python train.py --num_hidden_layers=11 --hidden_size=160 --n_experts=96 --experts_per_token=2 --d_expert=64 --d_shared_expert=128 --hidden_act="squared_relu" --moe_layers=[0, 1, 2, 3, 4, 5, 6, 7, 8, 9, 10] --router_score="sigmoid" --normalize_top_k=true --routed_scale=1.0 --balance_loss=0.000764 --balance_bias=true --init_std_router=0.0327 --lr_router=0.000571 --vocab_size=12681 --norm="rmsnorm" --norm_eps=1e-05 --tie_word_embeddings=false --optimizer="adamw" --learning_rate=0.00191 --beta1=0.9 --beta2=0.95 --max_grad_norm=1.0 --batch_tokens=65536 --max_seq_len=512 --train_tokens=549600000 --max_steps=8387 --dataset="wikipedia_en"
Below are experts of layer 6 (counted from 0) of a mixture-of-experts language model. Rows are named down (a neuron's output weights, with its number) and show model dimensions 0-159. Each number is 128 + 32 x the weight over its row's rms, rounded and kept within 0 to 255. Numbers have three digits each.
Before each expert's rows: a language model's description of what the expert responds to. This comes from a sample of Wikipedia text that the model never trained on.

# expert 17
What it handles: Pipes, digits and swing values like +1, −0 in election result tables with votes, percentages, majority and turnout; occasionally prose words like and.
down6:108107191084139090127095178174113158115129198103075115136122110152134161107117120105149157157175127158105080135094113164200103108101174116091150160081104082134123122159045142132085134161130089114135130110126114147108068079134086115095133132163060143115188141131109134101111097162075172066047165130110109129144116077115108127111149157106094108068112183160150130149124080132151140133116109123125089104065150140118121122170168084134096149177125061196130152143195132140084153099166129
down7:132111128096150050142132074147081102142037180212096128160126067137092149091138163195131155128160085103141126166185120114098096145094128148129159175178148072118142141122117139110071145131165093189109154125126189140117115139125052077156085140128122115102198173162125137091094152157141075140126125109093112099121097117141116122107165142139116137081115133128097099153113107105147091126173129094148140134144208134075142172144078160116111124092068144147122084137070132096140108123070156

# expert 46
What it handles: Digits, decimal pieces and money words inside numbers in statistics, tables and finances, such as .6, 50, £, $1, million, billion.
down5:124161126087133175172084103093152140072090198148173083170145109149128147157099194097087130100133086128144092133131081169114117148121113143132143187111132109157124152137120098129108060168106179101158115146119104097111066132195150136128119133116128104147119156116141131084087136101152133107076162149126112120165107065095142112114162192145121100087078180158102171077135149086216173124167156067109096077127146193161165104103098158163094126183123105187169142126173149153154153130112151
down6:094131114110171109120112126104109058139148166114167096073103133189081161117161120069145068143146125123149089119121137103100112102123125173146162162149123086213073178148073117104086129087131123198105076087150137166146094052131204118103165181139130098174141210121133062107088127157137178123131126135145145152202155117107072069118129135117110133104131111145136084105131096089147137153123095111067114124084172123136091136100121124128090127105110106184110164125071113120107169135144129

# expert 22
What it handles: First pieces of words and names that begin with consonant clusters, such as cl, bl, sl, sh, Sh, Kh, Ph, usually after the or a.
down0:071118131121172127146152147121140094162152125152149083134098141130119077179059107106146077111188050147153124141141103091149149102174142116097157198153133125110217111159107133122115118112160127123133166112167127109180088121150130156116127119121178083109144138057135163155184127140157178119160151081115098096130142084110108124119186070154135171102100122129144154108177100077105102089060091048110128161112162116143175100127138134095144121120079107131037073171127176162138112082133121
down1:087197135118087148150121074130141124108170142081181137112117162109157148112133095147100156118111127147152157104119154130196195087098083081108146159136143113136124176115122119179080109162137116142152137108117086117114112085158082123114120140090147076080173150048132142096150142082102135058148184174076144180176119161158146138099097100162119205117107130164097176198148187136134185133060056174148122112151113130091129123139127136163092115135072102164162149154158117129104166162127125

# expert 55
What it handles: Periods, often fused with a word ending, that close a sentence before a new sentence or line, such as es., ation., "., 2026.
down0:127130146176092159116106130123147065141115157135137106097121161132117130134076170160135134115123157144156182188120123114185171132152157142127084114140134093085123139137153151130211146130137146149165128139106104098124094094064123108202155099056187102090137113139109130174133098111183135176143147168143128142120157158104086181165142115118117163163075172183107141084183057099078157166101139128179156121123092145143128154155248106159135103129133179042131113149103159133120099150105117
down1:131117145151121127172084141184108099098194105139107116121136136140113118138113144103155155104118163169076199162123174102105118082132137112068112116147089124121084137113120150129242150091163144074161126137147132120156134136124092174161181200082186077103128133162099069034162130138132047140130141125121153116069155182108168123159123157135179103109094113177083142112138107118116171137160122180188151116158101129125109144162169139110169078116107141167134130146157136111099134113057137

# expert 57
What it handles: Numeric pieces after a table separator or decimal point, such as 0, signs like + and −, times like 5:, decimal parts of coordinates.
down6:116108124123092117165102108182109080134143079131138141124166145126182052160149111144113066129172116144121111114180110071138114129120136114131157152143103061099087141152147157097168174124125066183166136121114148152148115133157061011085157099133108116133180124119098142108130070140114146084221131130184070130131159137118128071101157142215092092128132136140140150152130137142175099088155080143160101105104174127142113076191115135121129142150143123123086092141097155092101100121072129
down7:163099146117103140101162162159115135125132091119088099095150159125145120112160162174105175192132120097126126162148117110177130147094126119105154175125094106143095163109107144118147114083109120135109101098082111149114089090075056125136197113141141105096149146208162083137125156156111152149164124120080105152108070070114180118082143104115087105124127088129146143135160138083063154060108115151129171102153124163182164058074181105141138141183063067087130192123141142141193147195137120

# expert 58
What it handles: Country names and other table-cell entries in medal tables, chart peaks and lists, such as Spain, Croatia, Italy, County, footballer, actor.
down6:166187172104149160132106141148162093107178150122093122124130089166102157142182170116132102109175078087136138129168113202153163101085091103091102107098128157132104149113132136093071149086122128181089168109125081173107154130123169095091082103106131112129121105142178076111122141129114089102121134146179157151125158129176188163099150125100178105110167103149105152156129036116126114148161157139116119130082175144116121151138168136041094095113114162115130209127058205155128116091156179
down7:157149094118122124122107115083162119093178111159091141115107133065103139151139129103109120184150085113110181181172189125107166130142115090117147103151180095105089125146079092092070107142105106079072135165078157172104133130159109127103088169153138108078074069164143152148130180134093114111171134115092147119170168129102135087101194139146020158144128133138059127115103091153108170092167134143064126111152168135190094135103136113154145149121114100106116143176083073099112149101070123

# expert 36
What it handles: First capital letter or piece of a surname after a given name, such as B in Biffle, K in Kemsley, Sch, McC.
down0:083180110093193125079095146097131136143129086095125135123086086101094164109144141137115125102179178132186124139108141121204110138139114108182144158108139106136059179176086160143169121110161165160152103102100137125131156112137167127128178073157127073158156094149111095122128139103127142165119150156169137138130167168126120099099152118161097115091141085083124145054125206152066185086090130045127151132073117194156109104118122151115116132126215124096193063147126149151114128139132148
down1:135117099114147105176103187133167097196227140131140153154116096140147105101125064109122126094100137119137137114150182149126072125146155145153127117101125096110112164168097115102094108098102147152147141145109158134105116146131147119141137091192172123099142146082144123083175102056114147077129189117085115115143154103107175154157120089145121200117173185155105158093097131105106090092148118121100144156136182133135121083158087163175112180150189142136115134179119088155088116140255155

# expert 38
What it handles: Numbers and quantifiers before a plural noun, such as two, several, many, various, dozen, hundred.
down1:131186117109111182160207098117097080152156115176071182123128091081130091167125144105138124166113102093176180136067128133147137160107098145130123177115084060139066162061095164086097077157134160110085144118115082120164109098192128091140175109109145105132134144104181053124128176093121135119143104122098134161141131111132121142172157091130195093173091136117062131156097174093089160124113118110086105140098160155147159137096142139123124172124176117144165105153132155176155128129081068
down2:163115187175091122121094160113080155129118141108078105106136151135108130113092097136167151079136056165164098119199163108090195103090166132122112131141170132132073142116100076098143147153118142104081118141158113122188168146163096159182108142109100095143148130157150117122102125163150107147206142094124106118163118141096133122096128191088108130127061156166130109166050141136137139135092158173184144172135169095140156123224184094152091157092088090120133075100168161085105087105117124

# expert 27
What it handles: Unit and number endings inside data tables and coordinates, such as °W, °E, percentage endings like 1%, and blank table cells.
down1:108149152164109078137128141170124145158115109070143151092123131020147043132179095127109073126131121085134121087161083112091136129089159107144123099153128115149105148085091161054084119074050164116148149129117097091137185193073153131066105171132153137125176118130128128074178135126137153159098123107120128122218126149082126162098123142155151109174113067122104113128094153097158166137099128116192102124163129119116113167157138112057146062111137140144123166139181104142127153136124112
down2:077119162123132138134100153128130183153093119140103183184154142119182098183126104102137106107086119084149064139160159102124140130081128086113155109132083115132109141085081094128071117127167081128104104084121123145142097123134111141135159152136090127169164097155074089158073161128193186119138121146122149110089168116193112086120123111111097067121148156084173164108074159123131112125048100091144146114136156099110162124092116150128118146118119044075173122122223132154210115161077134

# expert 33
What it handles: Plural suffixes and plural nouns for groups of people or things, such as soldiers, troops, farmers, vehicles, plus some place-name endings.
down5:153118140162105153154101155128085121139110159083118114113099144086096201123112141105142142142125117138084137105112215124087153167174111103166120104170178151107104094169115115053147125107125146153098085186133174177114116115171110152088076187127215074134092136077138145095113112141146164144162129154112120166122159109056102143112136185108155182124133181115110102097099143119111147130104082113180117117091157119122123148167138042126099130060099079074145135191106152156191143107137114
down6:171152177124097133110156084144149100118134181181145148197114174121123134176135127139119118102119075160140119120098153147148145109161163203147089155117061109168139167095166159139165132121130185125088171125145121149134084131181168145190136100097059088157103118130126095110174142115154153103150074140118161183141163114148155110155176137133186056090120143151092104149067084157185139120125086116134153110157145161187061171130148075085111131138172098060146134143145090155103167139109092

# expert 45
What it handles: Surnames and surname endings after a given name, in lists and tables, such as Smith, Johnson, Singh, Jr., All-man.
down0:098148151154128106067087144193166084085146167150117117136111098097110155165124112177122206133120097113100120125141186117158122138179096112073134160116144140112094152191099142102168115113154109163104101162191170163155074168192137118150162096115156130161151131110113156087166157139195144163174105120162146190137087091119087066136121171169181154158137150120147039132141122098153158109108133099169140123127181084108097138157109105156125108087121122107192155169102188089152114099086131
down1:090095128128146074140081099075109099157099146116106108138100099104168068117123129073128103063148139146130093027147138121153112099124166103152153108170106139125158079154124114117233151140057159168114113183113132117133167121142144118104133105154127116132095096094092115144071148135155111081192136197103079094131146174165156154155115152122068165095103168103130148141127119090141112150144139175207089121117142171148081103104159189118111147150183137115161092127113148130107105157070074

# expert 40
What it handles: Final pieces of personal and place names, often before 's or was, such as -son, -ie, -ardo, -ori, and whole first names like Steve, Eddie.
down0:134089154104061115136091158161085134107094130108098166089165165123115102144069139103101130120143129112122136142094150093030149065129110137102118169072129117101084108160081161141173132171142109146125135132152097127138115176130150153085160109128182155120074122191170149103093132123122067134199132144150126150160117111129132131161149115190147137174153102097092151185193155119157104141095096108074152045119143150103068080096179123161168180158111160150130153119120114123120080137161045
down1:071089102104119102090115162095137126192123127071144113116108116140121137100128120141094140165119092138085022068135123140107089125103129048119091139108128102146140145128084120149166076102155065156124099144181142149125130153150146101099128132186135188123149172129116136215124095162141054093143184133141091097115107161085069113170098169120090125163154125133132086119164141116141111116204187074064076124130110098127099156179151089149167096136115080103094123147106171123110094120152126